{"n_layer": 14, "d_model": 320, "moe_layers": [0, 1, 2, 3, 4, 5, 6, 7, 8, 9, 10, 11, 12, 13], "router_z_loss": 0.001, "tie_embeddings": true, "optimizer": "muon", "lr": 0.00141, "grad_clip": 1.0, "dataset": "wikipedia_en"}
Below are experts of layer 5 (counted from 0) of a mixture-of-experts language model. Rows are named router (the router's row for the expert), up (a neuron's input weights, with its number) and show model dimensions 160-319. Each number is 200 + 20 x the weight over its row's rms, rounded and kept within 0 to 999.
After each expert's rows: "gets" lists some tokens that make up at least twice as much of what it gets as of all text. This comes from a sample of Wikipedia text that the model never trained on. Tokens count by the router's weight.

# expert 5
router,187,206,210,198,187,218,185,195,207,203,200,202,226,183,183,195,174,154,226,193,191,215,179,207,245,191,226,211,185,206,190,200,205,237,208,229,200,201,206,195,215,170,194,170,188,187,198,234,218,201,212,191,196,233,205,195,202,223,206,195,185,234,207,202,216,224,182,188,190,223,148,184,210,209,184,199,196,207,204,195,227,232,191,182,209,181,196,185,196,179,168,150,216,174,165,212,210,193,218,192,184,206,165,254,181,214,219,192,212,169,228,212,193,173,205,221,196,204,219,215,180,216,236,192,245,206,222,185,176,222,220,179,208,172,209,242,216,206,193,198,200,203,164,216,218,188,183,222,152,177,198,205,211,179,166,230,188,157,226,198
up0,247,211,229,173,194,172,234,207,231,212,227,187,201,214,203,214,210,178,261,217,202,187,210,209,218,175,201,172,171,215,200,203,219,195,208,230,234,204,214,186,192,188,200,189,207,220,186,181,201,190,204,178,169,220,188,169,230,173,248,153,214,224,167,222,187,197,240,224,252,191,179,228,232,203,182,199,194,218,189,201,200,163,182,192,231,215,200,197,263,194,175,233,184,230,191,199,228,179,232,189,202,180,220,216,193,204,200,205,205,218,185,204,197,198,197,217,200,201,194,214,180,189,199,185,180,206,195,223,201,207,202,171,197,188,219,216,203,205,189,198,219,196,197,186,193,192,200,193,168,201,190,209,200,223,217,227,216,196,160,233
up1,227,206,246,227,152,186,153,187,231,219,232,216,220,196,205,222,221,186,206,156,191,187,228,211,218,178,205,175,227,247,212,193,225,176,203,209,228,197,185,173,196,222,182,218,183,193,170,195,193,190,210,216,190,208,218,224,198,206,195,205,198,196,203,166,218,217,204,168,216,195,191,232,216,214,196,180,214,230,210,183,175,209,186,161,202,213,200,182,225,181,191,168,195,189,185,213,205,183,164,204,187,197,176,233,201,204,166,186,223,241,184,211,223,145,203,202,202,217,176,228,217,244,182,167,185,198,179,200,237,208,192,199,154,189,222,204,207,153,169,203,192,174,195,218,191,200,193,203,208,192,209,199,171,169,227,189,193,182,183,200
up2,176,191,172,232,182,173,172,202,209,179,214,183,208,185,203,199,198,192,179,162,177,176,235,179,185,180,167,184,219,207,168,191,169,221,197,210,207,191,244,207,188,186,213,221,217,162,187,244,206,210,223,225,208,228,224,189,217,180,225,219,168,221,193,182,246,200,173,196,212,219,184,208,194,240,193,218,166,161,226,201,202,220,173,215,217,213,205,194,169,206,181,199,214,198,166,189,193,194,246,177,204,179,222,186,187,201,192,208,212,203,208,186,196,211,211,226,200,208,195,198,198,194,228,227,249,221,200,205,235,189,201,232,207,194,202,203,217,227,194,212,234,175,203,191,215,164,178,198,210,249,203,188,145,224,204,218,218,184,194,173
up3,201,197,195,184,182,182,255,212,193,203,219,211,199,202,210,182,196,187,232,201,197,208,187,230,200,161,196,219,208,150,179,186,195,184,205,210,237,209,175,187,181,225,223,217,180,213,181,152,207,238,206,204,179,187,213,204,221,173,193,200,183,178,186,227,204,226,204,190,177,224,173,162,188,218,174,211,206,206,182,235,236,202,177,200,237,218,209,222,174,220,208,197,190,174,226,197,212,203,202,194,248,171,188,180,182,211,200,201,230,190,199,199,185,190,207,222,181,213,180,192,157,187,178,199,189,211,200,222,230,191,193,219,231,197,218,207,209,204,199,204,188,182,219,240,195,172,189,201,185,266,240,192,208,186,180,186,195,168,181,188
gets: " the", ".", " and", " a", " as", " that"

# expert 9
router,197,198,225,185,198,209,223,204,241,198,181,249,229,181,189,221,212,190,250,201,250,179,209,179,202,185,194,215,214,180,208,259,203,207,181,214,192,225,207,171,204,207,214,173,177,211,199,212,185,240,217,198,198,201,203,213,185,230,225,177,194,179,176,218,201,202,207,179,203,206,181,191,211,193,234,215,211,181,240,196,214,210,192,196,191,208,202,170,210,178,228,191,225,177,154,224,196,187,205,193,164,221,188,192,166,172,205,202,190,181,204,171,192,176,219,175,157,205,194,198,204,209,203,174,203,192,209,216,221,150,209,190,218,162,182,217,184,232,218,194,213,217,202,241,234,178,207,192,183,200,187,189,220,156,185,204,228,176,200,192
up0,172,212,196,206,184,180,219,174,189,183,237,194,178,204,219,177,202,213,213,234,197,168,213,222,205,200,231,187,153,184,235,167,191,185,196,228,194,202,207,182,174,200,226,195,200,212,191,193,192,215,176,221,200,202,154,199,219,210,184,185,180,191,203,210,203,190,180,231,197,199,190,222,208,198,255,239,175,205,198,189,205,218,170,181,203,159,197,206,179,193,214,189,191,223,194,187,191,226,183,213,188,199,211,189,227,164,211,180,194,223,222,199,189,166,205,216,185,214,177,198,191,223,183,209,216,225,227,200,171,201,231,206,204,171,186,202,211,208,188,206,234,208,193,217,177,220,206,212,212,186,181,219,215,167,221,226,178,213,186,201
up1,172,234,181,208,185,187,210,213,238,221,190,228,223,208,199,237,216,177,206,232,209,207,201,205,197,198,208,190,215,206,189,217,202,230,218,200,213,179,206,170,239,198,183,226,207,219,214,171,197,204,185,195,207,208,179,211,205,194,241,211,204,190,192,171,223,216,183,190,185,163,206,202,215,188,230,191,186,167,231,231,165,179,199,200,197,198,228,203,205,218,201,230,201,207,216,184,205,201,216,210,175,210,190,156,198,180,203,206,195,191,174,197,199,172,184,170,218,179,166,184,206,227,201,191,229,227,177,200,177,201,207,202,214,182,224,180,196,223,192,188,240,182,201,193,188,222,232,198,212,187,200,182,190,172,156,205,202,206,214,208
up2,188,207,212,179,195,187,226,193,209,212,213,208,191,210,190,186,193,189,164,210,173,186,222,188,213,206,212,177,206,179,207,203,230,215,217,204,236,193,222,190,157,225,228,199,156,229,159,224,210,198,148,184,180,216,180,206,206,186,208,165,179,215,178,198,217,235,232,224,207,234,184,200,204,199,192,196,209,198,200,234,193,217,205,222,219,170,192,197,182,197,165,223,207,203,188,164,176,199,209,162,151,168,193,206,174,225,183,217,206,182,204,208,245,185,218,200,200,189,183,196,196,222,256,172,205,205,194,226,204,212,219,180,221,219,170,206,231,215,201,206,198,228,231,223,216,227,204,179,234,224,242,208,194,187,193,201,229,213,204,242
up3,188,220,200,165,148,215,201,205,165,224,198,189,200,205,196,209,219,167,193,200,213,202,202,231,196,177,186,232,190,215,192,196,212,218,206,174,177,266,202,216,173,195,182,188,215,224,189,227,174,178,206,203,222,179,202,189,204,207,177,190,226,189,169,186,167,201,209,200,184,215,198,226,216,186,200,195,215,192,221,156,223,227,185,204,228,205,182,219,169,180,227,169,213,192,182,215,204,144,194,209,212,216,204,195,183,224,209,211,151,190,200,178,186,181,213,202,169,224,199,211,233,174,189,166,241,194,174,192,191,187,201,215,215,209,191,219,213,188,221,173,178,179,192,227,192,214,224,185,179,207,206,184,242,176,169,200,193,193,194,198
gets: " he", " |\n", " He", " it", " It", " they"

# expert 0
router,165,192,193,175,201,219,199,176,200,210,202,156,228,227,173,227,216,187,196,178,196,204,207,191,222,188,200,190,198,177,217,206,182,196,204,190,237,239,215,190,208,176,189,196,162,224,200,201,238,209,187,224,232,248,136,231,197,198,254,205,228,213,215,170,209,222,215,202,189,202,175,182,214,197,202,186,191,208,213,199,204,220,182,169,224,185,189,217,218,194,192,223,207,165,203,197,209,183,181,185,185,190,203,189,190,245,201,226,235,212,196,193,188,147,185,232,205,238,201,210,222,229,169,190,198,209,198,157,170,233,217,219,191,185,196,189,187,225,205,206,217,205,191,224,192,206,222,177,173,225,212,214,206,213,189,231,250,197,216,209
up0,209,206,208,210,183,206,206,220,197,232,218,210,189,205,174,206,178,197,203,199,186,197,219,201,175,208,216,216,178,190,198,216,176,219,218,180,195,182,200,206,196,197,205,213,211,235,211,217,184,224,221,196,229,183,225,218,188,221,161,200,182,197,193,195,191,185,180,204,225,199,212,243,213,193,194,214,196,188,221,184,207,172,208,213,221,214,205,205,174,181,232,176,209,182,166,222,208,168,197,200,169,194,187,183,201,180,193,197,160,223,180,201,192,245,174,128,203,204,196,211,194,215,202,220,206,175,204,187,231,195,217,194,174,162,204,194,244,233,195,196,204,187,205,195,195,220,202,206,212,174,185,178,218,175,217,181,171,208,262,166
up1,173,213,193,178,182,231,227,213,197,194,195,219,191,186,226,187,218,200,200,202,223,202,196,176,184,220,190,220,233,175,199,206,195,201,223,212,195,211,171,197,177,207,227,175,163,237,208,186,198,207,214,188,191,196,150,193,187,195,182,219,196,179,186,251,213,184,230,219,176,203,185,171,194,239,163,170,225,202,150,226,171,215,196,214,197,246,196,224,208,207,210,153,181,208,194,225,189,206,204,179,196,198,196,213,190,209,165,188,206,179,217,191,186,185,199,194,197,226,164,191,217,162,202,194,220,170,208,210,186,206,199,196,237,183,200,152,204,201,211,202,209,243,185,216,178,196,206,209,162,187,213,174,208,215,215,210,190,185,263,231
up2,182,224,186,222,155,227,196,213,217,167,215,188,181,167,221,198,180,201,189,162,225,202,207,201,189,215,220,208,166,165,193,221,190,188,183,180,203,172,216,183,192,189,182,214,186,225,199,212,181,216,198,181,172,235,243,193,184,164,210,218,221,200,189,207,191,194,184,208,209,233,191,197,211,224,176,196,190,185,154,204,174,198,204,220,245,196,211,201,195,185,179,233,180,168,242,198,203,200,201,192,206,214,182,195,193,235,180,200,197,174,225,229,188,204,208,218,194,192,214,212,170,241,209,202,182,199,209,232,196,204,229,217,192,213,220,232,221,202,198,200,173,212,227,235,235,213,235,157,243,188,150,223,188,191,205,221,212,206,199,170
up3,197,184,213,188,197,198,226,219,144,221,233,211,181,208,188,180,206,184,209,208,194,209,191,181,178,221,227,201,216,192,186,189,237,231,210,203,193,155,205,207,233,222,168,196,208,190,197,204,203,236,214,210,186,247,220,180,233,208,182,193,233,179,167,211,168,183,198,222,195,208,200,212,194,206,235,187,222,189,174,194,182,184,222,209,180,174,214,188,178,175,174,188,208,208,158,194,239,197,258,201,236,192,195,184,228,175,184,187,200,192,228,202,219,193,202,172,220,222,183,198,171,196,214,200,218,222,195,203,197,214,226,226,195,151,187,207,224,213,201,194,208,190,220,201,175,176,197,201,194,175,220,221,206,201,185,166,209,211,195,201
gets: " to", " was", " is", " were", " had", " be"

# expert 11
router,221,208,214,202,176,225,247,199,226,202,232,215,197,209,219,214,233,172,218,187,200,192,160,206,215,192,206,196,167,212,187,191,198,220,225,196,196,246,221,170,212,168,191,178,209,241,186,178,228,210,210,237,197,226,176,174,166,223,201,185,206,219,213,215,171,218,222,183,182,216,183,228,209,200,178,193,200,219,218,218,177,178,154,217,213,209,215,196,164,188,172,171,222,148,188,232,208,205,179,199,203,196,181,212,170,192,203,183,160,206,177,202,181,189,193,205,196,211,204,192,179,239,186,173,211,188,165,182,199,208,224,169,186,186,206,221,196,214,222,158,230,210,193,197,226,195,222,216,206,192,249,196,229,190,173,211,189,172,210,194
up0,158,192,168,204,195,215,186,225,189,196,196,199,214,193,215,201,206,182,192,230,221,217,199,212,218,175,199,189,173,165,208,198,178,184,191,176,218,218,210,208,218,178,193,232,173,180,214,215,234,203,207,227,201,183,197,179,199,187,208,209,217,211,175,168,212,175,192,169,198,196,212,140,172,181,194,191,199,171,185,225,216,228,195,202,200,197,197,190,175,184,227,201,223,219,199,200,191,233,169,187,180,201,197,149,198,189,150,211,180,191,199,202,228,209,222,206,202,204,169,169,206,204,211,172,175,208,162,196,187,181,206,193,189,236,216,160,193,186,205,207,234,194,211,227,219,195,187,204,205,228,155,211,183,212,224,212,232,207,210,203
up1,205,222,178,172,192,199,181,203,194,199,231,205,178,204,217,218,193,209,188,198,179,192,199,235,222,201,184,198,159,211,210,196,242,208,194,198,197,228,184,158,210,224,213,188,175,173,210,183,236,227,167,219,186,183,194,217,220,192,208,236,214,194,209,228,179,163,171,207,198,197,172,233,238,209,148,233,221,184,226,236,161,204,175,214,206,199,214,210,198,197,200,173,187,188,206,212,220,226,201,211,204,238,209,182,196,214,248,226,201,190,216,187,167,198,185,217,199,181,173,210,195,226,189,233,196,187,203,196,205,188,192,193,197,182,169,211,190,214,185,178,219,209,206,191,184,221,241,173,160,201,184,196,186,253,190,212,209,203,177,186
up2,228,223,206,175,215,197,177,201,199,196,196,176,215,208,187,169,188,230,221,196,215,196,193,196,242,203,227,184,226,209,196,237,180,202,199,159,211,180,200,179,239,235,198,220,179,158,185,200,233,200,210,182,189,194,205,188,191,223,206,174,220,195,202,208,215,215,162,254,207,205,156,190,208,192,156,187,194,205,201,187,236,184,208,222,200,226,195,248,166,219,205,184,204,199,195,165,173,197,215,221,194,183,185,182,201,185,212,206,214,219,190,240,206,196,187,197,208,172,171,174,192,204,184,193,179,214,223,211,249,214,197,213,188,194,243,187,217,202,192,196,202,177,166,210,198,160,205,186,206,210,234,184,218,187,218,198,161,176,155,203
up3,177,205,189,195,164,220,215,203,194,194,178,183,176,212,193,212,228,176,195,198,215,191,180,249,187,166,224,159,212,196,226,187,211,208,180,193,224,180,180,199,194,222,200,198,177,189,193,195,170,160,177,195,236,170,204,215,185,235,173,201,199,223,211,179,237,151,209,206,203,187,206,179,212,169,186,213,212,194,214,222,197,201,186,117,162,165,213,226,211,211,225,162,188,183,180,207,201,151,196,186,225,231,199,180,218,215,214,204,232,197,182,221,168,190,180,182,206,192,194,228,200,208,230,224,192,168,206,200,193,208,271,208,204,228,220,146,203,221,193,202,200,203,188,171,192,204,226,208,174,183,211,201,224,221,208,184,220,195,194,201
gets: "\n", " |\n", ".", " \"", ")\n", ".\n\n"

# expert 15
router,217,196,201,194,179,215,214,214,227,206,193,205,198,195,214,201,211,159,236,218,189,180,200,187,229,177,212,247,183,209,186,218,205,229,202,222,222,237,233,206,191,178,214,200,173,197,197,190,236,215,211,214,177,241,195,187,193,165,223,203,212,200,181,228,198,196,229,179,216,160,253,211,243,194,186,217,201,225,183,243,195,217,191,199,226,173,190,194,187,187,204,170,193,152,150,212,248,203,176,196,205,216,185,228,204,234,204,200,199,207,194,206,182,186,189,206,198,215,216,194,175,219,202,207,191,210,211,205,210,183,209,212,228,171,226,207,206,220,191,192,227,219,202,231,202,194,232,216,195,206,227,199,189,199,200,203,229,192,220,182
up0,189,180,204,193,189,237,201,194,186,180,205,234,221,229,209,193,165,192,221,207,246,193,205,202,188,207,201,174,220,178,219,175,221,225,222,189,205,195,186,184,168,196,185,209,164,213,222,185,227,194,199,220,170,259,231,195,174,179,228,194,208,179,170,223,175,174,184,160,208,217,229,188,196,215,204,203,217,198,185,206,226,219,186,176,220,185,193,180,213,171,203,240,190,202,218,161,205,235,210,203,200,216,223,211,186,194,192,186,224,217,206,195,220,183,154,199,168,200,223,197,196,212,205,155,196,202,215,235,223,188,185,198,188,196,189,217,220,160,194,178,186,222,176,185,216,186,208,222,208,235,215,161,170,196,181,167,197,193,189,214
up1,189,195,190,197,206,175,227,179,225,187,192,216,186,196,237,187,175,197,195,178,221,174,226,232,218,181,217,225,191,188,224,204,192,200,206,187,217,215,171,207,184,186,248,191,194,201,194,232,215,202,228,167,236,199,212,220,186,225,192,205,206,190,199,191,213,207,184,198,186,196,214,217,170,213,236,170,165,253,242,200,163,169,192,203,220,190,193,178,208,200,193,172,238,213,186,219,244,188,240,211,204,183,183,217,206,203,178,238,219,190,185,232,216,167,202,211,190,170,182,208,220,187,199,174,182,214,183,208,174,206,183,215,172,213,205,203,205,213,199,215,226,156,172,211,213,189,213,185,210,193,233,210,198,215,217,208,187,201,198,215
up2,199,211,219,200,181,194,206,224,211,190,222,221,163,186,165,166,240,194,200,189,201,203,175,199,220,193,234,215,209,217,217,212,165,210,207,216,181,195,208,137,192,156,211,220,188,196,168,184,235,207,218,214,149,225,193,202,178,181,200,203,197,211,201,203,224,206,182,205,206,224,186,217,201,190,210,222,188,241,242,186,199,211,185,216,212,199,217,210,191,173,228,238,198,189,181,197,198,193,209,178,161,204,162,220,161,155,160,204,201,186,205,204,211,169,216,174,235,187,214,181,235,165,201,218,208,199,208,183,191,173,217,203,199,216,195,209,217,179,198,224,166,172,192,219,212,203,219,209,205,198,181,204,213,182,200,180,175,205,194,214
up3,203,199,189,187,188,168,201,207,224,209,168,222,193,172,194,202,187,184,211,168,161,205,225,189,230,195,193,199,162,178,175,183,206,233,200,210,163,188,161,234,197,228,221,225,169,181,231,228,198,206,205,167,186,223,183,228,226,172,224,193,206,182,217,195,224,219,181,198,234,201,191,205,203,216,198,186,241,190,207,216,234,201,214,199,210,205,229,194,196,198,206,170,170,212,171,208,213,160,191,204,222,186,205,228,204,213,234,221,221,179,187,198,196,193,187,226,215,204,191,199,157,200,195,224,208,221,192,219,157,195,197,207,227,193,254,189,188,194,204,240,187,250,164,217,245,220,219,203,226,218,212,212,186,201,183,204,223,204,174,211
gets: "|", ",", " |", "-", "%", "a"

# expert 2
router,203,198,225,205,205,228,220,207,227,211,210,207,182,221,201,240,176,172,190,219,210,177,228,179,215,149,211,197,193,195,192,238,189,253,211,192,197,188,187,192,223,193,213,221,207,223,206,220,219,203,223,199,181,219,191,215,200,191,215,216,208,193,183,206,226,212,215,198,166,176,170,202,216,164,178,207,171,206,219,192,210,210,213,208,215,189,186,204,162,170,149,193,200,159,202,208,198,242,183,173,203,214,204,197,226,215,199,240,196,212,185,182,188,179,206,211,160,194,216,199,174,234,189,233,208,213,193,194,237,174,220,199,194,209,205,218,166,237,215,154,218,209,181,219,215,187,222,174,158,213,191,208,185,227,219,222,189,210,211,219
up0,243,257,181,178,185,167,237,191,184,192,183,198,223,172,171,199,132,156,185,213,192,180,203,170,164,198,197,168,205,214,223,184,222,218,209,187,194,189,172,196,230,180,191,201,223,212,214,209,223,205,228,177,178,165,231,183,216,158,192,224,238,213,155,196,186,191,211,202,209,184,204,181,199,174,202,217,170,195,236,194,201,196,208,174,213,182,191,197,224,209,197,179,209,159,196,147,194,225,218,211,174,201,191,229,192,178,197,181,226,175,191,218,182,178,214,189,210,235,176,184,187,202,176,177,194,184,196,202,167,208,204,201,208,163,183,205,186,200,181,182,209,227,200,195,216,218,200,188,220,193,207,251,192,205,202,215,201,188,231,212
up1,220,230,186,235,202,234,231,200,188,187,190,216,200,175,185,214,203,179,172,176,164,185,193,224,207,221,189,156,197,233,205,213,226,206,202,190,237,201,182,203,197,205,229,243,204,208,193,233,248,169,218,217,208,192,202,195,169,195,191,212,220,254,247,200,184,198,199,207,177,201,219,179,229,202,175,202,225,197,224,209,223,210,188,191,221,196,174,216,211,182,191,172,171,215,195,209,218,202,168,174,191,191,196,224,174,214,223,198,171,218,183,167,177,175,202,218,179,198,209,223,222,205,215,194,186,236,180,176,211,165,200,176,191,174,196,244,253,216,203,216,225,188,192,163,211,211,221,185,198,225,220,168,204,192,190,218,188,156,212,218
up2,170,197,181,221,198,181,192,182,205,187,216,207,196,205,218,189,196,203,153,233,221,198,178,185,214,181,232,239,205,213,170,214,195,198,195,188,213,167,172,195,200,184,189,232,214,241,188,218,217,199,211,196,195,224,207,198,203,180,209,210,180,186,200,195,199,186,190,221,205,224,166,203,199,226,173,202,211,209,216,211,189,158,207,225,196,206,206,221,220,173,194,174,204,153,212,199,220,202,180,190,184,220,184,236,199,195,227,229,173,173,214,205,215,197,222,184,220,189,247,175,201,212,213,199,201,194,179,172,197,216,230,187,151,173,201,189,196,201,192,196,212,175,184,202,190,205,194,220,189,193,199,213,230,192,226,163,223,187,190,221
up3,188,186,170,192,206,239,153,245,186,221,228,219,179,195,194,209,198,158,210,203,212,223,211,182,194,183,206,193,231,195,192,180,196,197,254,224,174,197,202,198,218,183,214,198,226,182,185,232,214,184,245,189,162,232,193,214,188,197,198,202,194,187,206,160,217,208,189,175,203,158,180,216,194,206,175,203,201,178,191,217,177,218,238,195,251,182,228,215,191,178,206,194,198,194,212,194,177,235,211,188,202,184,200,188,192,190,213,192,215,174,219,196,177,169,216,190,199,180,205,196,191,196,183,219,201,178,197,206,226,180,192,195,238,197,222,181,226,222,196,216,195,204,208,226,201,150,163,189,220,232,227,188,178,212,196,201,190,187,181,197
gets: " |", ",", " for", ";", " on", " first"

# expert 8
router,208,228,185,190,185,215,204,208,200,235,214,211,205,216,220,205,233,174,194,202,220,206,220,192,220,176,211,185,204,212,184,218,207,243,177,224,208,241,209,192,205,196,190,177,181,186,183,215,198,203,227,220,182,209,199,151,176,185,241,199,162,209,192,204,203,214,213,231,186,208,204,200,209,186,217,188,170,208,217,201,204,233,210,230,221,185,210,201,178,193,230,204,185,203,197,227,221,184,214,172,178,216,176,206,160,191,185,262,197,188,197,197,199,200,181,228,171,215,224,213,182,259,216,202,217,221,198,193,192,173,190,164,185,181,217,205,189,228,195,186,181,236,200,193,198,216,211,215,163,241,192,221,165,174,229,213,201,192,214,190
up0,201,199,196,199,184,180,223,209,214,245,180,224,184,216,208,212,224,209,199,229,216,181,230,199,200,175,211,180,234,203,173,205,230,209,179,203,237,226,212,164,211,193,227,229,218,199,233,195,190,180,221,154,164,182,179,213,194,164,200,219,205,215,187,191,186,184,194,189,194,190,190,198,228,203,203,159,190,200,202,180,186,207,181,194,189,201,204,213,221,198,196,215,175,187,205,200,195,218,222,216,229,203,190,204,233,240,194,215,203,204,211,208,207,160,193,177,198,198,191,197,249,240,187,202,224,224,215,161,192,208,194,163,230,196,170,199,188,206,187,190,197,216,190,199,196,198,196,168,200,198,195,214,182,216,196,220,194,177,206,191
up1,195,220,123,183,175,216,201,160,221,189,191,191,194,210,204,195,175,198,206,200,212,227,164,180,174,182,241,184,209,200,187,199,199,204,224,232,181,196,180,190,167,201,199,194,204,193,198,202,191,196,200,197,208,220,161,173,170,223,195,208,198,209,212,200,214,202,183,216,189,183,191,194,214,208,201,232,190,235,184,213,212,190,233,212,185,165,238,168,175,189,220,201,215,209,195,238,177,210,179,171,168,192,215,170,216,204,228,144,179,185,175,240,201,184,183,199,214,199,170,191,202,240,208,209,224,220,185,197,217,199,199,217,190,236,196,168,250,206,220,197,193,209,210,221,206,186,228,193,200,160,191,207,202,214,222,207,182,200,201,178
up2,220,216,178,239,182,195,183,173,235,186,211,205,174,144,194,226,210,234,211,215,225,176,192,203,236,212,191,216,210,185,181,188,201,194,181,193,199,207,189,200,189,178,202,182,209,198,189,195,192,202,208,207,207,199,209,187,196,207,214,198,223,160,173,236,195,228,203,180,197,171,241,190,178,215,215,218,214,226,211,185,194,201,197,195,205,173,181,157,181,237,185,161,191,199,216,216,167,156,179,182,250,186,199,207,206,198,190,247,181,187,196,193,213,195,204,220,194,193,251,202,202,189,196,165,173,211,197,189,176,152,205,195,176,178,194,207,211,192,203,154,189,244,209,234,218,245,228,207,207,204,173,193,201,194,209,221,201,167,229,186
up3,177,163,152,206,235,230,212,219,215,171,214,207,193,214,201,208,208,203,207,198,183,224,212,174,211,221,210,221,182,193,168,233,220,197,181,173,172,233,218,233,172,168,189,206,195,197,197,186,242,198,191,204,215,176,174,184,208,219,210,221,213,188,189,251,201,198,208,181,162,189,208,178,167,222,220,232,173,178,231,195,215,189,184,207,194,206,178,190,213,210,199,259,163,216,169,188,168,222,181,207,199,219,198,173,187,194,159,190,218,184,206,189,184,200,224,205,186,211,192,174,185,205,165,201,229,193,179,180,200,211,190,195,229,200,197,199,190,189,203,177,223,223,192,189,185,195,224,195,170,232,251,222,205,204,157,186,226,229,177,213
gets: " ", ":", ")", " –", " -", "/"

# expert 7
router,216,186,256,196,208,212,208,166,240,216,214,218,202,194,182,227,181,185,206,211,224,196,182,182,205,213,237,200,189,171,173,206,195,187,191,239,205,211,209,191,178,196,215,191,167,201,199,194,196,192,196,230,212,200,206,155,194,205,202,209,168,182,180,235,215,218,194,213,196,218,236,225,208,190,196,164,186,207,217,196,219,199,205,204,238,209,183,205,181,196,177,167,226,160,174,228,208,226,178,204,168,199,180,249,220,207,202,213,186,194,203,188,185,207,219,216,182,220,190,219,215,205,194,195,220,186,165,184,192,224,196,159,213,202,210,205,213,186,189,181,242,168,217,193,194,206,209,193,197,226,204,200,184,209,191,261,189,174,244,208
up0,205,203,188,174,209,197,190,163,201,211,186,221,214,197,194,186,224,186,233,166,207,194,233,172,210,185,184,203,201,209,214,185,231,188,218,200,178,203,200,199,174,172,183,187,200,205,195,232,221,210,214,185,202,215,191,201,255,230,207,197,230,190,196,210,203,230,181,189,188,256,208,189,184,178,182,246,195,176,206,194,210,166,204,153,200,192,214,142,207,210,181,196,195,197,227,180,203,195,205,213,213,230,194,184,209,181,223,181,217,216,205,206,169,211,201,219,191,226,177,167,220,191,192,177,194,226,191,199,204,195,182,169,202,227,212,184,205,189,177,207,164,175,189,182,232,209,188,190,225,196,235,231,169,172,176,195,170,175,201,195
up1,200,200,208,199,242,193,222,194,194,211,186,211,203,181,196,224,183,179,205,165,199,214,194,169,194,185,189,161,200,204,215,197,199,169,247,244,218,215,205,191,167,206,186,210,234,156,195,176,214,226,195,208,208,202,185,198,189,190,226,210,161,207,225,201,191,219,192,177,193,187,204,202,197,208,173,146,192,205,203,204,172,212,187,190,247,205,204,185,223,216,215,223,199,208,203,216,224,231,180,186,208,227,204,204,200,181,192,170,229,218,189,184,202,222,180,237,212,149,160,208,201,217,191,167,227,191,242,213,186,170,221,212,205,207,182,204,198,205,218,174,210,218,216,250,207,220,234,204,211,202,221,170,215,200,205,220,177,183,210,214
up2,208,175,242,186,198,236,224,242,212,194,182,226,225,216,184,205,151,236,194,232,191,211,190,204,203,204,203,163,170,203,227,231,206,220,207,206,205,173,195,195,191,184,192,209,187,200,131,192,189,212,216,198,224,242,207,192,201,189,220,168,187,178,206,203,156,205,227,199,189,194,223,193,190,215,231,193,191,213,177,196,218,209,194,205,190,227,221,181,169,182,206,207,176,208,206,196,203,212,203,172,168,208,169,215,199,171,225,201,244,223,204,202,192,171,171,250,189,178,210,176,199,207,173,199,164,169,242,220,202,219,168,202,176,195,192,206,235,187,197,195,192,215,188,182,207,177,178,200,173,209,175,209,210,207,198,198,252,198,218,168
up3,218,227,234,214,207,195,199,192,212,215,226,188,214,166,212,207,230,206,218,164,252,191,177,208,245,190,225,179,203,189,212,209,189,209,202,222,236,201,175,188,230,207,195,199,227,208,196,180,214,221,192,233,158,188,207,164,193,177,210,213,157,204,191,175,201,210,231,215,208,184,225,218,182,215,173,215,202,197,193,202,180,179,181,222,185,179,200,210,219,171,192,201,170,170,186,182,261,217,195,218,213,204,161,203,153,224,197,210,223,217,184,213,218,199,205,222,180,156,165,185,180,187,206,167,202,215,190,189,211,198,209,206,214,216,245,203,163,187,164,224,209,203,207,196,198,209,195,192,185,207,196,211,137,234,228,240,224,182,193,191
gets: " of", " with", " by", " at", " in", "\""